From a checkpoint of a small mixture-of-experts model trained on Wikipedia.
Size: 9 layers, width 128, vocabulary 5686, 13M parameters.
Experts: 32 experts in each of 9 layers, 96 SwiGLU neurons an expert, a sigmoid router.
Training: a variant of Muon for the experts, 807M tokens.
Below are experts of layer 3 (counted from 0) of a mixture-of-experts language model. Rows are named router (the router's row for the expert) and show model dimensions 0-127. Each number is 500 + 40 x the weight over its row's rms, rounded and kept within 0 to 999. Numbers have three digits each.
After each expert's rows: "gets" lists some tokens that make up at least twice as much of what it gets as of all text. This comes from a sample of Wikipedia text that the model never trained on. Tokens count by the router's weight.

# expert 31
router:495497508522487454591494517469531519441501530452512507526541525465520544497473454548484539486492443440585471458485510476544486453526484466547353545512490548505463439419521472474562543494551543502473553479472514467486464510527543481434561475516491556431436468513519517512518563471502460495540506446526472494538477500530424483512546465463471493410495504418438503560470539483538498580511
gets: " of", " the", "s", " his", " for", " The"

# expert 2
router:521534575484486478487472505513425508554546511522562509463535577505479550497490506578489621502477434460505580542497489500609436475549484520489506527515490528458536481508504482491500471453482527377477562449544481470530496487479471481602503508499563465519494381510473524504438482495488525504481544538451459487579516483506568491489566517513472545473494460539495528506461494490476465506442
gets: "m", "am", "ol", "om", "ro", "um"

# expert 12
router:498521486515542476558521497551485569486490575481543533477521424418492539531479468526541542521454452519525560533498474540559518485460563518490494553502490448576488573446544478472455532529533543461528471431545479478514477462518511482495541491465476537535495478457537534471554447547410522490421571520499572531559498519564548528473532506481500541499549494500454482520576588473459426509431
gets: " |", ",", " was", ")", " were", " ("

# expert 13
router:577473458532532517464463452497547529477595565497562444531482527442502517563485486439541508600486488495505410500533562463515470566518537485516495507531512581474530486526542483486459474464534577482493486478548521544530490574475416491585537476552548488469455557514484518539475477538511564521476522540472502474447493537466498539518532574429495491509524507484429544463413456477539494501482
gets: "0", "5", "1", "4", "6", "8"

# expert 15
router:420472464530457521562548541528467517574525507495483458496438480518499520472511441533552465505536470487536404470469463524544456538555502455417481496521492568514477539438502494575511544541529427570525493512451509466500513533458505532529513464546523487499488573463562444478516438617495487535531457546588530577514513442528465493516512480474562523515545467540489532491565452507532546506496
gets: "ic", "ia", "o", "ation", "ent", "ian"

# expert 29
router:485555485523501500522542482481513524501575494441482595509535554419491490464520447485508481408510446554535547495498503478525509508422560575509535565472490468482448502501544472520531456550548583440439556465488530495478465507557526490497521553498432497469482548549504451544520513516405465571435467531444540558509551429524558483433527532497468476523526553551498509550528497484498496549496
gets: " ", " \"", " he", " it", "\"", "%"

# expert 26
router:439532431449588457492530430548461528510497450466493520549500480485458440454484510516497562549540530472541486499490528443491480500560523540507433553497485463488484537517548526465506505542525580459573442586551593528578556449560478500496474516492497530524505517493528490447523521506430518488521431535521464474463556556469528514513493511533411510459525522516526430491468503579471489439565
gets: " in", " In", "In", " New", " on", "all"

# expert 9
router:447493456523554434536592431551536467547496538439535505547549472530522568535561583448467510465508511494529500482516435497457505478432481507523490475508488464529458481518519459455473519494430428443461473492498452599469523459531469515559490474520484508573473482530459501501506479504457559487482489522453552531498557492538508489465508493469441519437468561465522512544448582476504455571395
gets: "s", "es", "ers", "ors", "ts", "S"

# expert 19
router:492520502472528496548481527520472570500490514571546510391462498523447481432498438557478487470584462510460454497492523579532471408427502495515472487445468443469536500437452447513484506519455455469454464504548457526467510464450445505529505521481462467536516460560399568502490404500489472494484520528456479480485491495464427568468513475446480460480450534512465550471552551542460493456522
gets: " the", " The", " that", "The", " his", " which"

# expert 16
router:508491448526534480502426546489462511469485435472495513488446467506550561501534473477427455567490466456487562516520446503527500508506528488444425508523511434452474514495534461500478511407443544520585534483487532522477505509510476521544503462498478485590481462455503457472531478473507439548540501529403570558564446554533500471451490591501527554503466489442491428526500441581501440546486
gets: "\n", ".", "==", "===", " ==", " pre"

# expert 18
router:509520551527482567478534509486568412534521503482478501525463541600417422495517550487468460541511514480542607548530517454466569476535504500446535444561533421489526453471523523465497515432515516443459461460504554496419553502534575555534518532521483459469485432541580486468486502541593515473477490508504512496471574511545469507558486453518533503494480477441455498488518480472527520490518
gets: " to", " a", " and", " was", " is", " an"

# expert 14
router:367471484479540513502489507480478502541483526562497504524421388462535534432552538552485536539480537525555518525485447538492602464511496482474507478467488508602483506555489446510541521425529504499462544456443494490493531522549425512502514543538530512574478506469513501496536448490577464424536436511486518484452554462425469490523494474486451483470511462563519523518534465540551526470532
gets: " P", " B", " S", " M", " C", " D"

# expert 24
router:551387502500509519488544508534451514466532471434550478471435420568553490472511546460474431497409501590467460495513440519522494464530523498524492526536477517492564428467503554454494507566545498548479468508495547569492501469565464520487506498411503506468512465482548534485485486474541443517537528575498472562470443465547553550514497473518455524523519430493549423517475539453498447543476
gets: "er", "or", "ly", "le", "ter", "ch"

# expert 1
router:464507515524478557512576539555488511483487490500497494575473475511466551472479532540542588481494472527578515454442502536468548496511536484493522537440422444556571512421492517469451479454466516619531491488514445557560467530510505559463551533504528465539445494550523462473484519563515471504448506529482425483496414470524492554475535455496560452448472519558490500531458570455444495509465
gets: ".", " (", "%", "°", " \"", ")."

# expert 28
router:494571504507463486461499526434497587471483488517507558484504550462549444518492535543531475507490538547532568522453505527512475546483478538481493555498444532447494498400507528455490536471470563504483496445529539468551466493503484457476596410524508592605481452493462499445523522467552549500531526425456521485501481517529470526460506446481484384516555551552480521436499536546521478520536
gets: "in", "on", "et", "e", "at", "t"

# expert 23
router:468534513400546432544520469499440525479495468510579532466460529513471528536445491500474501525473489501517634506486461427525481472511579546530509488485581582493536490495506435438515543460523447475463473569506490511532496394537477534537501470476509496505430529496561478462527514443441577535445512468431487459528491429495451526488461489500534526449531474572502478520509564491502502479510
gets: "1", "2", "9", "0", "8", "7"

# expert 11
router:588521433481569530478472562489490522449495501593450422490500492471454568528512506560500515447438470514513534513511471506515609500495476552528503472524562495558527592532525450497477501455525493495427548528512526479545524519543512529508484490487483519497451503451445449475532545527505580558506509548544475498537447608489519524525442458457531507588503532493475512496495501481417535567463
gets: "ed", "th", "st", "ig", "ated", " first"

# expert 4
router:504522457409544473535457444508509466453515496496499533461450478513540536518501425472552450500470484528496520505520459548520515495534489467455562570470483456570472483523484493520471506470529507530536452511446389495499505530471571455516405454457505504467509579489519524528542405470511563503525476495547493494525515488440490518439521484577525435512478468463499489454524432432569409491409
gets: "ing", "'", " for", " on", " with", " by"

# expert 30
router:494487472605530502508513470510443518504450548450524495466542518489530483454514536502570460523506437540548543480442524505469506449481486483438525480421469519514456501606521484485496498503555473506541496490489500554486537421533456421520485478599528520437392504479421546492446482437490495416483533447499483512510509498455517503483496411478538595543530460509501478548516484510443457490551
gets: "-", "–", "al", "/", "|", "."

# expert 5
router:467528517446438454512477567523527533562596506482493475473570438495533577519517574507534523524535555520484505570540514455464456506492487541513472464538494528435522533532487451486496591554499463468568533491410473508501479488571505452523484561463477518420510488447499540468489458528504538458455470475543533517545467492517534480483497403514570446565475456508539541499544509503595473479545
gets: ",", ")", " and", "\"", " (", ";"

# expert 8
router:453492494477501455452560531491516478492490425547521533505495494441499402442499471527551504507439551509457466505557471535554475547444477520502530506595531606594493528399446506508487540549491494433566517427565466493513530540487518542506543492465501440483540518568547495499552519456482540480502538559562504497528582557460474518504481485503438487472539531520519515515482506464452543497447
gets: " |", ":", "|", ";", "r", " /"

# expert 25
router:495516527525528470491472493522488513478416487476481495557486487516493468509549468465431518464538541542450406448508573511469492554498475508520520486471501604461513547535423495558542439500480479531454557600538462412547486564439436495425449479504440485446513505510517521480477488451474446538469489459459536462485466513475530447489458594526567524518498534472568544507495574525517539482498
gets: "i", "a", "an", "k", "ar", "o"

# expert 17
router:520540600467515481510472539497506493471470470505480545553560479537536569558544399507560522518494492479527466512444494549509495572452486513433457506510459495509477511534477477523476477555519559479410433496562437528500492400499536515518498492458585493499422462475513519477427539587497493551507526491477499517507509454576491546485481441455536555477499579496527493467581449466534459489522
gets: " ", "c", "d", "–", " d", " −"

# expert 22
router:451521530581495484457554500541456547517522585514449424448518502577447482585561478523475473506531490539526536549558506555544561510473502489503468451416426532576503430517547527507512557566464420497499485497500441488520440548469481498502526463477547502563508475460529497532563483429499494527555445456511509524558484501428473462526530450466477486484465528530506483540529519503440489573496
gets: "2", "0", "1", "3", "5", "4"

# expert 7
router:546507520489475505488462478519528461433480430459473488479521505535542502492463462483491509531496518562468499576502518525523472439461528552504428550522494488518398453505496475536419603467567498527499441537467475527548463483524527431539575457509515490527496569514475473462462517550448472494486483477422505484519465568566571576556519511505466417554506460552477479498542534469463503545408
gets: "S", "C", "M", "D", "A", "N"